config.toml
num_hidden_layers = 9
hidden_size = 128
n_experts = 256
experts_per_token = 4
d_expert = 32
d_shared_expert = 0
hidden_act = "swiglu"
moe_layers = [1, 3, 5, 7]
router_score = "sigmoid"
normalize_top_k = true
routed_scale = 2.5
balance_loss = 0.00852
balance_bias = false
init_std_router = 0.0185
lr_router = 0.000924
vocab_size = 4096
norm = "rmsnorm"
norm_eps = 1e-06
tie_word_embeddings = "early"
optimizer = "soap_variant"
learning_rate = 0.00388
beta1 = 0.95
beta2 = 0.95
batch_tokens = [16384, 32768]
max_seq_len = 2048
train_tokens = 270800000
max_steps = 11463
dataset = "wikipedia_en"
Below are experts of layer 3 (counted from 0) of a mixture-of-experts language model. Rows are named router (the router's row for the expert), gate (a neuron's input weights, with its number), up (a neuron's input weights, with its number) and show model dimensions 0-127. Each number is 128 + 32 x the weight over its row's rms, rounded and kept within 0 to 255.
Before each expert's rows: a language model's description of what the expert responds to. This comes from a sample of Wikipedia text that the model never trained on.

# expert 46
It responds to: Name-internal syllables. Inner syllables of names and words, mainly ra, el, ro, d, ph, as in Musgrave, Accra, Guidelines, Purtseladze.
router [119 137 150 153  72  67  95 137 102 137 117 133 166 137 138  39 162  62 166 150 131  53 153 136 123 160 103  74 119 120  95 105 151 106  85 141 128 164 139 174  65 122 141 109 132 152  75 139 129 145 168 174 153 146 116 166 136 138 147 119 113 129 153 107 148 136 106 150 113 122  34 144 127 121 145 108 174 105 144 136  98  87 147  86 144 119 161  74 124 103 139 106 131 146 156 152  66 121  97 131 171 113 137 150  77 131 113 193 152 100 116 129 167  93  93 159  87 203 165 138 144 161  82 117 212 106 153 127]
gate0 [110 166 135 161 101 136 178 157 126 127  82 102 141 159 121 102 101 121 134 163 131 110  60 121 168 204  96 109 181 117 103 172 111  85 156 164 102 172 184 161 142 106  93  63 159  96 100 163 115 108 145 129 118 167 139 138 164 177 133 127 205 127 136 133 160 158  73 149 113  79 127  89 161 160 109 181  93 112  95 139  90 110 138 156 108 116 145  77 102 128 113  75 122 135 175 185 113 102 123  72 161  36 100 146  90 148 132  88 146  90 130 121 101 113 102 107 113 171 165  95 152 173 114 134 114  92 105 114]
up0 [ 30 123 130 149  46 180 198 102 115 123 121 171 128 113 136 131 158 128 160  98 136 126 119 147  43 115 110 129 158 137  76 135 135 108  94 147 141 145 163 137 152 149 151 116  59 126 138  87 193 141 159 112 128 133  74 141 123 147 131 129 176 190 171 144 165 106 128 131  93 121  94  97 168 152 120 171 102 161 119 107 105  91 100 132 106 160 150 107 128 173  89  93 137 121 124 103  74 116 135 104 185 159 146 101 112 148 123  99 104 152 155 114 148 156  73 145 176 130 144 171  83 216 128 113  87  70 123 103]

# expert 37
It responds to: Sh pieces and breaks. Line breaks after list items or dates, and "sh" pieces inside place names (Pollokshields, Christianshavn), plus words like one, born, children.
router [129 195 188 128  85  29 142 113  89  70 130 125 137 139 155  93 150  92 138 114 112  79  84 101 107  84 112  96 150 206 165 102 166  99 107 154 157 130  96 172 111 104 156 148 131 149  93 117 119 157 190 145 183  88 122 124 145 120 155 114 145 127 152 116 136 146 140 138 105  85 104 161 168 138 146 140 166 148 177 136  74 115 167 104 152 151 196 109 180  66 118  92 150 147 166 109  83 101 101 151 121 124 159 110 104 125 108 161 164 142  93  83 178  89 106 160 110 177  82 129 102 190 132  98 150 125 141 130]
gate1 [ 98 133 126 164  73  68 139 105 133  89 103 113  63 127  98 161 136 204 167 145 122 163 106  71 110 119 122 132 168 128  86 182 164  83 177  85 116  83 146  91  84  78 142 119  94  86 104 144  93 134 128 114  96 152 162 117 143 113 117 110  80 135 149 145 176  85 114 100 105 133 121 131 143 130  63 151 117 122 126  77 159  86 174 156 168  99  68  72 115 138  83 115 152 109 147 146 139 163 112 113  69 173 158  97 166 131 112 128 165 163 102 134  94 118 133 139 120 131 135 100  96  48  88 152 173 152  64 120]
up1 [132 129  93 120 161 112 148 106  80 171 121 139 131 114 115  44 137 126 151 164  56 189 105 131 146  73  67 137 141 121  85 111 125  90  85 206 116 184 212 209 124 160  96 148 137 143 165 164 141 139 147  71  96 101 128 112 150  89 112 132 138 136 126 100 111  88 158 122 114 112 113 126  52 145 119 153 145  86 126 172 123 165  62  74 162 182 119 101 146 136 160 173 129 146 137 102 139 106 109 142 165 133 119 160 182 101 159 158 127 118  93 160  80  92 121  96  84 113 127 174 116 122 118 101 119 132 142 113]

# expert 23
It responds to: Years and "prior". Four-digit years in dates, tables and sports results (2015, 1993, 195-9), plus the or ending prior or mayor.
router [173 160 159 143  69 103  89 124 115 153 172 109 151 133 102 124 156  76 159 156 108 104 129 112 103 133 102 166 127 137 158 106 130 144 135 128 149 116 162 165 142 115 123 143 138 147 132  46 114 143 195 124 218 120 113 110 149  98 143 130  88 110 164 118 103 151  93 137 121 138 104 134 134 129  98 124 154 116 119 121 126 128 121  95 193 199 213  53 122 110  84  85 160 177 122  71 150  87  84 140 153 126 146 129  96 104 160 186 178 138  94  94 113  58 109 196 113 106 148 114  97 171 150 128 192 157 153 157]
gate0 [124 151 127 133 115 152 121 116 108 131 195 112 127 200 122 118  52 150 145 163 118 132  73 137 160 160 106 122  94 173 177  92  74 171 101 106 138  85  91 132  91 140 114 127  93 161 119 109  90 134 165 132 114 134 109  83 156  63 162 158  53 101 120 120 148 173 102 166 128 155 124 103 159 148 126 114 114 121 165  71 115  81 160  67  81 187 113 138  97  96  89 138 104 140 111 167 157 164 102 186 150 155  61 140 145 134 122 119 141 120 126 110 122 108 163 104  94  84 136  66 110  97 167 121  70 197 158 140]
up0 [163  87 137 146 136 146 153 183  93  89 118  86 183 103 172 100 134 130 119 131  72 157 183 117 162 105 153 133 141 107 171 158  82 121  77 131 107 101 122 123 145 166 100  77 117 121 130 170 131 104 171  93 151 185 124 124 155 210  64 134 130  97 127 125 104 130 111 115 138 142  49 151 119  90  81 192 139 124 111 135 108 127 147 100 111 126 111 168 106 168 133  92 155  87  91  61 117 109 195  71 144 103  74 139 151 105 110 102 203 128 127 131 145 128  96  92 114 134 117 115 173  86 113 193 166 143 135 170]

# expert 12
It responds to: Sports competition names. Competition words such as Tour, Championship, Series, Open, plus letters inside league abbreviations like UFC and NIFL, mostly in sports results.
router [115 231 205 120 106  61 120 149  65  67 135 118 116 107 116 125 152 131 116 128 113 114  99  91  71 102 121 114 171 169 136 125 176 136 106 124 165 133 101 146  67  99 156 142 131 133 138 109 102 177 202 127 158 127 106 114 152  97 149 130 128 111 123 115 144 171 135  90 129  76 113 149 154 132 137 137 148 190 170 158  69 106 175 145 135 160 184  86 197  93 136  86 139 108 149  96  54 115 127 157 125 119 146  91  98 160 114 156 188  92  84 124 155 103 128 169  99 159  89 147  99 171 110 133 134 130 139 113]
gate0 [158 198 109  68  85  79 108 120  90 121  99  52 199  97 169 159 157  89 101 125 191 146 155 118  89 135 162 162  96 155 146 144 129  68 121 129 134 127 167 164 128  95 188 104  75 125 164 100 139 169 126  94  73 138 112 165 133 108 114 131 143  96  95 186 169 165 168  98 144 147 109 114 163 166 138 158 158 135 113 100  77 101 192 181  89 144  88 122 132 143 108 135 108 142 125 117 104 118 116 172  52 153 142 147 158 132 138 129  98  96 138 178 109  66 164 145 128 141 132  70 136 117 152 126 100 145 151 116]
up0 [189 173  87  92 125 154  70 130 150  80 140 135 127 121 103 169 118 113  46  86 153 160 123 177  76 129 131 132 125  89 174 121 115 125 200  98 111 122 148 172 113  96 165  89  74  87 135 128 132 158 170 125  93 102 118 184 137 116  79 168  50 148 127  91 160 159 126 149 139 121 129 193  95 163 121 113 159 152 101 144 132 128  70 156 128 127 138  75 109 119  94 183 150 102 134  65 194 115 133 178 125 155 165 133 103  98  74 124 125 128 134 168 128 157 186 140 172 135 117 106 124 127  96 145 102  96  86 112]

# expert 10
It responds to: Line breaks, name starts. Line breaks and semicolons ending list items, plus capital initials and words starting names in credits and tables, such as National, Indian, Yee.
router [139 181 191 143  74  27 142 126  90  58 134 123 135 135 149  99 152  99 148 124 112  79  84 112 109  95 109  98 143 194 152 123 162 117 105 159 152 127  99 164 104 103 147 143 134 147 103 112 121 155 184 154 174 108 105 124 158 103 161 116 138 137 140 113 135 153 152 127 107  87  99 149 160 135 142 116 165 158 180 132  84 113 168 110 150 157 217 103 178  70 118  93 138 134 167 108  82 104  80 154 116 125 162 111  98 131  98 159 180 129  95  99 173  94  99 155 105 177  59 138  91 193 144 102 152 130 140 120]
gate1 [117  76 145 129 172 145 129  85 142 150 114 165 137 146 127 159 174 153 143 156 140 212 182 108  90 163 132 160 125 100 145 108 132  46 141 189 144 159 103 116 185 103 122 122 161 116 158 117 155 155 110 160 136 109  98 107 176 170  78 129 136 143 152 118 122 124 106 168 116 152 108 139 111 167 136 186 148 129 127 175 151 192 105 134 158 151 153 137 131 108 152 120 105 147 147 113  74 141 115 143 142 123 135  89 107 113 131 166  63 173 166  84 124  83 221 112  88  79 163 131 129 124  36 183 120  87 180 127]
up1 [ 84 120 175 120 193 156  96 119 105 129 145 188 119 146 108 169 173  92 173 167 109 139 126 153 134 141 151 145 162 112 162 100 137  82 114 138 141  89 178 123 108  87 148 134 167 151  98 110 146 192 206 156 144 116  53 162 127 144 197 125 188 109 176 177  85 148 142 137 158 158 140 122 137 126 157  66 149 157 174 159 114 126 163 127 121  98 146 110 132 132 151 157  83  90 103 106 165 157 191 179  83  99 103 127 136  76 148 185 161 114 119 125 125 120 141 108 153 133 219 130 100 129 152 158 145  88 132 113]

# expert 60
It responds to: Word-initial Latin stems. First pieces of words after a space or opening parenthesis, such as port, rec, occ, rest, court, plus years inside parentheses.
router [128 175 183 121  80  18 138 128 101  66 143 122 139 133 158  91 144  92 137 128  97  96  80 107  97  93 105  96 144 184 159 112 176 122 105 162 148 139  93 161 116 105 146 137 124 156 102 121 113 151 196 147 187 106 116 118 159  95 162 119 143 133 149 116 122 163 163 124 107  96  99 151 164 121 141 118 160 157 172 136  61 126 176  97 148 156 214 100 170  91 127 102 132 137 168 112  91  86  93 176 114 132 155 117  88 122 104 165 168 126  95 100 180  74  99 166 105 163  80 132  89 189 125 116 141 123 135 127]
gate0 [152  88 142 115 111 171  99 120  98 115 147 149 110 152 137 139  94 119 142 121 112 134 202 112 132 136 111 135 122  88 163 149 108  75 150 157  75 151 105 121  85  79  63  97 119  79 161  82 152 175  47  59 139  86 103 151 159 103 126 102 147 117 125 203 147  93 104  65 101 109 151 201 115 119  93  90 114 104 181 144 174 125 153  94 153 113 121 136 172 160 129 156  88 144 161 149 137  82 133  94 143 188 166  86 117 150 108 137 173 114 127 191 112 114 132 158 161 148 111 150  97  75 104 175 122 129 160 168]
up0 [ 87 166  75 114 152 141  65 143  60 164 148 133  57 154 121  93 166 110 194 151 156 145 132 100 158 139 181 122 191 122 149  73 105  78 154 105 135 100 187 168 146 121 129 132 135 105  95 129 161 115 111 112 195 113  75 156 101 149 117 135 112 128 169 143 124  93 128 160  93 145 109 136 113 126 110 202 126 114 105 136 158 148  96 162 151 153 120 138 117 171  98 129 162 113 121 148 133 213  88 121 186 111 152 116 124 111 164 207  88  51 164 105 130 144 146 106 118  67 172 140 140  97 162 138 135 119 128 148]

# expert 45
It responds to: Years, First, separators. Standalone years like 2008 or 1980 in tables and dates, the word First/first, plus dashes, semicolons and line breaks.
router [147 189 179 132  78  28 150 124  99  70 129 119 139 144 149  99 147  94 140 126 126  80  83 104 110  91 111 112 141 189 178 120 163 110 102 149 152 150 101 165 111 100 146 118 138 149 117 111 121 143 197 136 187 103 112 109 155 106 162 140 126 135 148 115 147 167 147 135 106  83 106 154 181 132 142 146 182 152 177 142 101 109 178 103 158 151 210 103 186  76 130  98 153 145 176 115  87  92  90 172 116 144 147 117  94 121 111 162 160 130  92  91 166  96 112 168 109 175  74 148  98 196 137 106 141 132 139 129]
gate1 [148 160  76 191  81 139 156 107 123 155 123 193  95 152  71 149 126 101 143  92 157  89 201  92 136 160 159 132 131 192 121 113 125 115 133 104  66 148 128  94 132  75  68 147 131 160  89  94 103 129 145 116 107 138  98 107 146 213 106 144 111 123 117  74  96 186 186 132  97 131 157 117 121 122 146 105 193 107 135  95 148 154 124  72 127 150  95  96  93 171 197 120 149 127  76 178 162 189  82 112 139 122 109 152  95 155 107 160 150 143 118 130  62 154 115 133 105 138 147 151 138 116 154 167 139  95 116 115]
up1 [116 103 156 123 124 112 143 124 175 133  98 139  70  62 109 108 153  98 147 170 212 149 111 127 127 138 145 140  96 172 111 145 128 130 138 145 104 173  99  59  80 176 138 143 242 133 124 119 128 177 101 110 119  67 148 151 159 173 112  81 100 114 106 162 110  69 132  57 170 132 118 147 100 120 138 103  95 114 124 146 156 117 133 120 138  85 113 137 129 128  91  70 101 119  81 141  58 102 113 107 158 139 118 145  68 114 120  95 120 217 103  91 178 152 145 120 119 130 125 127 110 125 137  86 122  74 139 174]

# expert 34
It responds to: Foreign surname middles. Middle pieces of personal names, often South Asian, Slavic or Scandinavian, after a capital initial, such as ar in Sharman, ous in Roush, aw in Shawn.
router [131 191 173 120  97  46 136 113 138 100 158 105 145 128 104  90 134 118 144  91 156  63  81 102  67  79 112  90 151 194 113 100 203 131 123 102 198 120  89 139  99  93 130 132 139 128 125 126 116 174 203 139 159 157 133 125 163 141 179 100 145 128 144  99  91 164 172 131 162  99 118 136 165 115 146 128 132 110 191 138 136 155 147 139 161 165 136  64 114 105 127  87 137 119 110 150  56  85 109 152 154 140 195 102 132 120 154 161 161 110  76 100 148  93 134 152 109 123 105 151  98 187  82 156 149 119 112  97]
gate0 [136 120 192 132 118  45 158 103 112 100 120 143  45 120 146 113 113 153 107 183  79 131  87 180 101 143 174  89 186 136 165 185 131 102 124  94 135 123  74 142 138 130 102 166  85 105 149 156 122 151 104 117 136 141 101 142 134  79 107 128 140  85 156 160 175 156 144 163 160 160 161  98 137  95  57 147 107 117 138 142 159 138 146  91 118 100 140 105 100  99 174 117 189 129 148 182 137  74 128 118 129 125 179 168  97 126  93 104  96  94 105 132  88  79 135 143 155 160  68 168 171 146 107  99 100 126 202 100]
up0 [142 141 123 101 106  96 223 153 116 104 177  81 125 123 205 156 102  85 109 168 117 156 136 196 109  94 115  89  85 121 186 170 171 199 163 149  92  83 143  89 149 104 139 170 118 163  67 158 164 166 105 138 141  99  76  95  98 150  93 138 140 141 128 140 123 105 122 128 122 136 140 105 148 141 150 107 157 189 150 115 123 140 104 110 142 134 116 115 146 122  71 116 181  88 160 145 148 105 105 147 104  74  80  85 129 131 111  52 164 154 124 116  99 191  96 137 132 178 106 166 178 158 113 143 145 157 147 117]

# expert 39
It responds to: Biography career words. Occupation, education and life-event words in biographies, often split, such as profess-or, educ-ated, author, military, married, students.
router [131 114 112 138  27 124  98  66 118 117 139  86 204 111 112  63 163  70 157 155  81 147  81 102  88  61  76 165  88 132 102 102 176 130 145 142 158 140  85 168 120 119 116 145 167 138 110  95  76 154 165 124 107 173 151  96 103 138 157 127 132  87 146  98 123 173 106 101 122 111 129 114 139 159 126 130 169 110 139 113  96 107 168 102 124 133 152  90 118 102 117  86 153 182 110  99 122 117 121 168 135 161 161 110 130 149 116 142 175 146  60 116 122  92 114 205  98 131  59 130  75 149 100 144 122 101  73 130]
gate0 [ 89  93 107 132 136 162 144 110 137  93 183 120  70 113  95 161  77 122 206 152 175  81 126 155 134 151  77 138 130  98 108 134 162  93 121 141  93 115  63 125  94 168 114 145 172  85  91 116  79 150 106  88 105 107 104  99 108 126  87 128 164 138 161 137 121  82 115  80 188 104 178 144 133 118 122 185 118 120 120 141 155 123 129 113 122 117 102 120  91 129 103 119 163 124 153 105 147 218 112  89 153 110 146  38 113 146 140 157  65  90 142 107 128 127 124  88 115 142 131 111 134 154 172 235 125 111 165 163]
up0 [ 94 163 123 128  89 123 104 162  69  76 103  97 165 155  95 120 121 125 137 107  97 103 172 117 133 151 170 159 145 195 119 104 150 105 140  68  68 132 143 106 118 136 138  88 118 126 193 159 175  65 101 123 112 115 113 136 142 151 127 103 172 169 159 155 163 110 208 106 139  89 169 117 116 169 184  97 114 138  86 129 158 139 156 158 153 166 140 121 154 123 147 151 123  90 122  95 115  80 132 186 175 112 158 177 120 134 119 186  95 120 198 173 150 175 150 106 156 159 177 127 110 100  91  78 146 119 118 203]

# expert 62
It responds to: Vowel endings in names. Closing pieces of foreign names and terms ending in vowels, such as a, i, ana, ara, ki, ya, as in Antalya, Ishara.
router [147 207 156 102 123  74 108 118  74 112 162  82 138 149  92  97 182  71 145 117 163  99 135 113 129 109 126  99 187 210  97 121 141  65  90 134 159 162 136 200  93  68 129 173 163 133 151 103  92 187 176 110 151 140 102 120 166 160 115 119 172  65 113 122 158 142 126  75 107  92  75 129 143 144 159 118 181 137 143 146  91 130 168 129 168 146 142 120 118  78 127 103 129 153 139 114 102 118 156 168 159 137 167 123 154 113 115 147 167 103 145 130 142  89 149 192  82 127 126 183 117 153 156 129 130  98 129  74]
gate2 [162  85 171 183  73 114  69 191  78  77 116 162 117 172 160 130 141  68 152 117 131  92 186 141 136 203 167 105  90 106 121 117  92 143  51  68 104 122 105 158 105  85 101 132 141 114 107  87 159 126 136 105 149 116 105 135 149 126 104 104 104  74 119 172 134 141 116  73 129 102  97 145 151 158 116 205  86 141 120 126 108 104 146 130 116 111 106 119 112 159  76 160 147 151  82 164 133 196 149 126 108 115 124 108 124 115 140  86  48  80 157 135  97 149 146 155 107 120 159 110 138 136 118 137  62  96 147  99]
up2 [ 73 162 136 155  91 130 135 128 117 126  93 101 100 106 104 139 110 119  91 155 103 136 108 126 103  75 127 150 177 148 159 197  89  78 218 118 119 146 124 100  79 189 139 156 172  85 156 144 133 135 147 157  98 118 156 115 129 125 113 146 136 138 195 113 132 166  84 164 110 202 173  61 123 145 100 129 165 119 123 187 215 118 128 138  64 115  95 117 135 113 156 130 137  95 123  68  91 128 145  82  63 194 117 138 132 165 111 147 137 100  94 120 116 110 118 160 118 139  94 195 134 124 144  93 125 139 162 169]

# expert 61
It responds to: Al, as, at pieces. Word-internal pieces al, as, at, a after a consonant, as in measured, blasphemy, laser, electrical, totals, infatuation.
router [133 164 174 134 120  31 133 162 134  87 198 157 185 130  94  61 175 135 166 126 100 132  90  85 111 139 111 124 107 154  87 117 109 104  85 149 143 121 111 151 130  84 114 152 143 173  44 130 116 184 182 103 154  98 140  90 139  86 110 138 193 131 129 126 111 145 116  84 151 129  29 151 121 171 172 134 120 154 133 173  99 129 119 101 157 134 155 167 138 105 109  97 109 122 168 129 120 115  69 164 143 201 170 137  93 143 124 135 117 123 146 138 117  61  78 145 107  96  98  94 107 130 148 129 126 147 145 118]
gate0 [145 147 157 117 129 160 124 170 164 201 124  84 111 151 136 138 139 163 144 152 143 124 107 118 144 118 132 118 135  80 161 180  65 120  89  72 163 131 137 154 114  99  87 157 109  97 100 105 169  73 184 119 125 127 118 111 116 160 130 182 144  73  95 105 136 114  60  91 123 150  65 115 153 178  73 108  88 132 121 196 176 175 154  95 184  98 121 164 152 145  60 195 102 138 119 141 149 188 117 119 135 147 112 114  97 171 115 153 128 184 135 120  92 122 146 159 146 119 141  71 137 177 109 127 138 196 139 101]
up0 [140 142 118 182 135 161 157 142 118  98 192 134 155 148  76  85  82 104 109  95 189 115  69 127 148  85 125 102  89 123 114 112  94 133  94 120  92  95  71 172  74 124 143 117 118 120  78 127 115 131 131  94 170 130 124 133 133 148 174 169 125 131 123 119 153 215 193 102 132 178 180  58 123  77 137 166 123 160 143 158  59 131  97 111 119 117 126 142 109 130  81  99 170 148 120 154 154 179 131  94 125 124 135 163  69 180 149 139 137 111 105 162 116 111 143 108 129 206 150 115 141 190 139 104 180 176 112 139]

# expert 63
It responds to: Digits in dates, ranges. Numeric pieces after dashes or in ranges and coordinates, such as 2016-17, 1637–1716, 2011–2012, seconds in coordinates.
router [148 157 137 152 102 110 144 163  73 113 155 102 166 178 140 118 163 108 140 146 112 125 153 102  68 136  93 135 165 145 150  42 120 113 133 174 115 152 139 172 118 117 151 123 124 105  96 111 124 161 201 118 136 104  88  87 132 107 135 135 135 130 119  92 143 180  84  96 107 122  86 152 166  85 159 156 138 171 147 112 124  75 126  89 172 119 217 126 126 135 110  95 158 127 122 149 115 101 156 133 125 174 143 107 162  88 158 157 128 129 103  90  82 128  63 207 134  93 122 106  37 209 135 129 183 165  90 122]
gate0 [170  93 117 114 133  88 137  92 138 172 124 168 121 122 158 175 127 166 108 121 172 123  79 108 116 109 118 144 126 182 177 149  73 182  90 163 117  79 139 111 156  80 118 124 128 141 147  98 184  73 162 190 141 114  73 164 159  85  91 138  98 136 179  90  90 139  92 123  84 136 139  72 149 117 130 122 146 116 120 123 115 102  95  91 106 179 101 126 169 130 131 178 170 168 150 155 140 180 134 109 106 110 148 118 136 146 125 155 147 144  90  93 121 105 119 152 207 124  88 118 122 128 166 183  60 163  33 154]
up0 [142 154 196 114  96 121  75 145 134  80  95 136 138 159 193 173 122 115 178 144 160 131  76  99  82 197  97 136 113 156  84 140  81 181 136 149 135 112  97  87 132 108 135  78 172 118 161  38 170 134 142 100 163 161  97 106 121 103 221  94 118 109  92 104 122  96 126 183 128 110  90 132 100 175  93 128 138 150 137 136 126 142 152 158 117 117 110 135 167  70 123 151 125 146 172 142 139 121 156 125  99  72 133  83 109 179 151 143 135 124  75 159  84 169 132 133 121 140  87 129 187 129 110 163 178 108  98 116]

# expert 38
It responds to: Lowercase word beginnings. Opening pieces of lowercase words after a, the or and, such as st, c, p, conc, sp, pl, as in concert, platforms.
router [113 124 158 136  83  90 119 109 118  31 100 137 150 126 119 109 144  86 127 133 134  99  93 122  92  92  77 151 141 137 154 110 174  35 168 119 180 130 107 128 165 134 146 103 118 123 107 108  81 128 153 157 149  96 160 146 161  73 182 136 152  89 120 121 135 140 166 158 113 103 107  97 139  98 144 130 177 142 158 167  97 113 201 167 140 122 199 131 136  99 134 106 161 107 132  95 117 117  98 124 149 123 163 133 133 139 153 151 138 144  87 106 194  32  93 187  73 162  86 121 127 159  86  80 135  93  85 159]
gate0 [103  86  98 146 164 125 153  72 148 135 198 122 134 153 109 113 128 157 205 157  76 140 148 193 156 145 141 149  89 179 149 142 113  79 103  95 125 146 156 106 121  80 122 110 119  91 104  57 120 165  80 108 115 110 174 132 156 157 101 106 127  78  80 121  99 142 160 108 125 138 110  94  87 132 115  72 102 141 105 107  81 119 128 115 183  96 120 120 135 147  97  87  89 132 100 135  83 170 130 107  74  58 141 137 122  84  69 189  83 113 168 125 136 119 169  72 149  91 155  72 131 141 134  76 123 151 167 144]
up0 [ 98  91 128 131 122 151 184 104 103 121 126  74 142 139  82 133 150 120 151 190  90 115 126 129 109  99 174 133 165 111 103 122 148 167 142 116 161 112 139 132 180 152 197  90 136 111 110 120 113 101  85 127  85 174 121 117 120 140 127  83 179 139 168 110 153 112 139 142 160 114 143  90 161 134 129 102 103 143 116  97 158 137 143 164 185 125  68  66  60 120 205  90  83  91 108 161 117 145 142 148 103  52 181 122 150  91 180 120  90 104 114 140  60 107 193 118 125 124 190 173 132 120  47 119  97 112 119 130]

# expert 33
It responds to: Determiners, quotes, headings. Possessives and function words like his, her, their, a, that, no, plus quote marks and == heading markers, often in lists.
router [128 184 195 128  75  18 143 125  87  73 131 128 137 137 149  95 144  99 132 130 111  73  78 108 110  98 105 108 146 196 159 120 181 116 102 161 148 128 100 174 108 105 147 147 127 146 106 110 117 157 186 146 178 107 116 121 153  99 158 117 139 130 150 110 137 154 152 135 105  86 102 150 168 140 147 114 164 152 176 130  83 113 163 107 156 156 202 111 175  73 117  95 147 129 167 105  90  97  91 153 117 130 164 111 102 130 100 159 180 122  92  87 164  85 109 155 105 180  69 133  92 200 139 111 149 123 138 126]
gate0 [139 121 137 103 116 112 128 118 107 100 168  75 193 157 100  87 146 217  99 134  73  98  88  96  86 126 190 123 163 102 131  55 143 126  86 143 101 147 133 104 105  57 106  79 101 159  68 156 112 120 151 131 117 196 130  76 145 139 103  96 124 170 152 135 177 177 160  68  71 128 141 140 125 135 136 104 158 113 123 174 113  91 108  62 134 176 102 146 127 147 165 103 131 117  93  90 112 175 150 127 155 166 128 179 184 132 144 147 130 122 128 105 154  82 145 110 154 125  92 152 133 119 111 123  96  71  89 113]
up0 [127 104  97  96 142  91 111 134 155  96 108 187 201 162 140  93  83  76 123  97 102 110  81  63  92 152 131 123 178 144  80  64 132 130 164 153  75  97 166 114 150  91 122  85  91  66 114  96 186 124 149 120 137 135 158  54 103 153 148 107  90 142 168 118 166 123 174 155 140 196 165 122 109 156 111 139 162  91 108 114 112  76 153  89  94 115  96 101  54 111 131  84 111 135 117 133 121 142 156 138 140 102 145 181 169 105 177 153 164 118 136 104 137  85 132 203 115 141 126 106 153 128 137  86 113 133 148 143]

# expert 20
It responds to: Table cell separators. Pipe separators between numeric cells in Wikipedia tables, plus semicolons in score lists like 2–1; and closing brackets.
router [147 179 190 155  92  84 131 138  99  86 153 109 175 180 122 116 140  97 142 139  69 109 157 130 100 118 101  68 143 189 118 120 179  60 137 192 125 136  41 183 131  93 130 148 129 149 102 127 123 138 154 149 173 121 105  59 135 107 107 125 134 112 105 143 158 144  68 157  76 117  65 107 163 120 126 104 150 150 221 143 135 100 147 183 143 178 173 137 167 114 140 135 163 127 123 148 108 135  80 100 131 127 128 136 115 125 132 150 185 110 117 132 111 103  98 136 120 132  88 126 118 134 124  71 198  73 151 145]
gate2 [107  89 176 128 167 155 146 144 149  76 111 136  71 143 146 100  81 115 149 150 140 147  47 156 101 163 223 165 147 126 129 107 139 143 148 126 105 103 108 103 135 111 123 164 129 110  75  85 100 148  81  92 120 117 114 106 166 146 140 122 175 155 151 124 121 129 114 119 146 153 107 100 167 108 101 149  76  83 127 125 150 168 126 126  49 111  88 158 117 137 152  78 142  78  85 119 127 219 160 120 111  74 164  99 158 157  89 130 125  90 113 125 112  95 115 112 200 135 178 139  58 113 146 172 170  84 105 110]
up2 [102 133  98 197 135 145 148 132  97 160 103  98 115 113 167  84 113 104  65 133 137 159 100  94 115 136 141 158 140 141 159  67 111  67  82 128 190 147 130 111 134 135 135 108 128  87 112 115 156 105 144 161 138  93 163 136 163  96 153  91 145 142 134  76 184 142 128 124 164  87 141 159  77 110 122 186  86 140  65 102  73 159 163 143 108 136 183  76  89  82 187 112  69 102 115 148 127 117 138 130 132 174 142 115 142 113 149 124 221 140  81 146 123 154 133 145 135 111 129  68  70 129  89 169  60 160 143 114]

# expert 9
It responds to: Slashes and naming words. Slashes in table headers like Award/Category, plus naming and honor words like named, called, after, announcer, feat.
router [158 137 155 134  92  67  99  88 114 114 144 142 157 135 121  81 188  81 136 144  95  67 117  59 141 121  56 124 112 132 141  96 169 157 118 148 129 116 126 189 124  99 144 100 134 122 106 130 138 125 151 120 152  90  89 131 161  65 147 192 191  94 156 142  73 153 151  80 177 100  93 140 173 100 104 136 135 143 158 119 146 108 131 131 143 158 179 126 126 104 148 127 149  96 111 119 113 132 114 154 106 160 137 196 135  98 131 152 148 165 148  52 149  84  48 148 118 126 116  47 100 201 127 126 166 115 170 154]
gate0 [117  81 139 140 158 147 107 154 135 141 153 168 100 160  87 154 130 133 103 141 173 115 145 156  85 162 130 107 128 132 149 183 152 113  99 113 135 165 125 105 166  92 193  86 126 110  85  89 104  87 121  87  86 192  88 139 108 127 136  97  94 132  81  80  77 118 157 101 123 159  61 146 157 105 139  94 125 128  59 103  98 157  99 173 135  70 187 118 113 107  90 152 163 139 161 128 146 219 149 134 100  93 131 162 166  93 159 117 129  70 121 122  97 180  89 109 139 112 152 127  48 147 110 145  74  82 132 153]
up0 [124 189 142 144 143 108 124 112 167 116 136 150  97 112 115 123  71 101 194  92 132 171 130 139 154  89 117 122 142 134  87 154 109 157 135 127  96 131 153 143 162  63 150 104 129 144  75 122 145 144 122  86 165 119 146 166 201 102 131 140  50 132 126 150 164 128 157 112 141 141 136 161  92 117  61 158 132  84 188  92  54 118 144 142 119 147  80  98 117  83 137 143  67 198 141 145 122 122 103 125 103 142 151  96 133 104 219 157 146 141 136 121 143 166 139 136 147  46 102 132 161 172 175  78 116 196 104 118]

# expert 43
It responds to: Is piece inside words. Word-internal pieces like "is" and "ris" in words such as characterisation, generalisation, comprises, Tiramisu, often after comp, ad, app.
router [108 149 137 112 108 126 139  88  53 101 146  66 167 107 153 103 193 123 171 112  39 108 129 143 103 119  68 117 159 217 154  79 175 142  88 173  89 101 132 151  96 146  99 136 134 126 136 111 110 136 197 148 134 126 106 135 136 117 131 130 183 114 138  59 132 129 134 151 118 104  67 154 117 180 175 111 133 138 143 142 113 144 133 114 135 163 126  85 120 112  86  57 122 122 134  86 101 101 111 126 160 161 181 108 152 127  93 176 156 116 106 130 118 107  97 120 116 147 176 150 104 167 130 112 215  78  80 116]
gate0 [155 150 155 124  94 144 106 150 132 133 148  79 166  66 168 160 146 173 125 111 160 162 123 114 128 137 199 119 131 167 153  87  93 131 106 122 124  84  85 198  88 126  95 139 151 188 147 169 139 171  87 116 107 126 207 163 140 163 159 115 162 208 123  70 151 160 147 126 132 105  73 157 107 132 170 119 213 151 120 143 118 166 109 125 158 182  86 172 146 137 136 162 148 105 140  94 152 118 106 139 119 187 123 155 131 151 135 128 139 165 140 100 118 181 111  92 128 141 216 136 148 139 134  85 100 101 148  87]
up0 [ 90 129  62 131  97 156  99  86 130 137 155 155 136 151 127 154 129 133 133 176  94 127 180 101 153 141 138 124 115 133 112 139 159  84 179  92 103  83 160 230 170 106 147 134 136 106 164  51 150 112 145 180  92 122 105 141 172 150 150 141 149  98 126 131 135 169 137  88 129 100 116 180 170  91 175 125 134  65 116  95  85 118 130 154 141 135  80 146  96 146 178 124 133 153 197 187 137 152 129 127 155 112  99 129  91 116 153 149 122 138 143 160 115 173  92 188  76 114 153 122 130  64 154 160 173 148 140  45]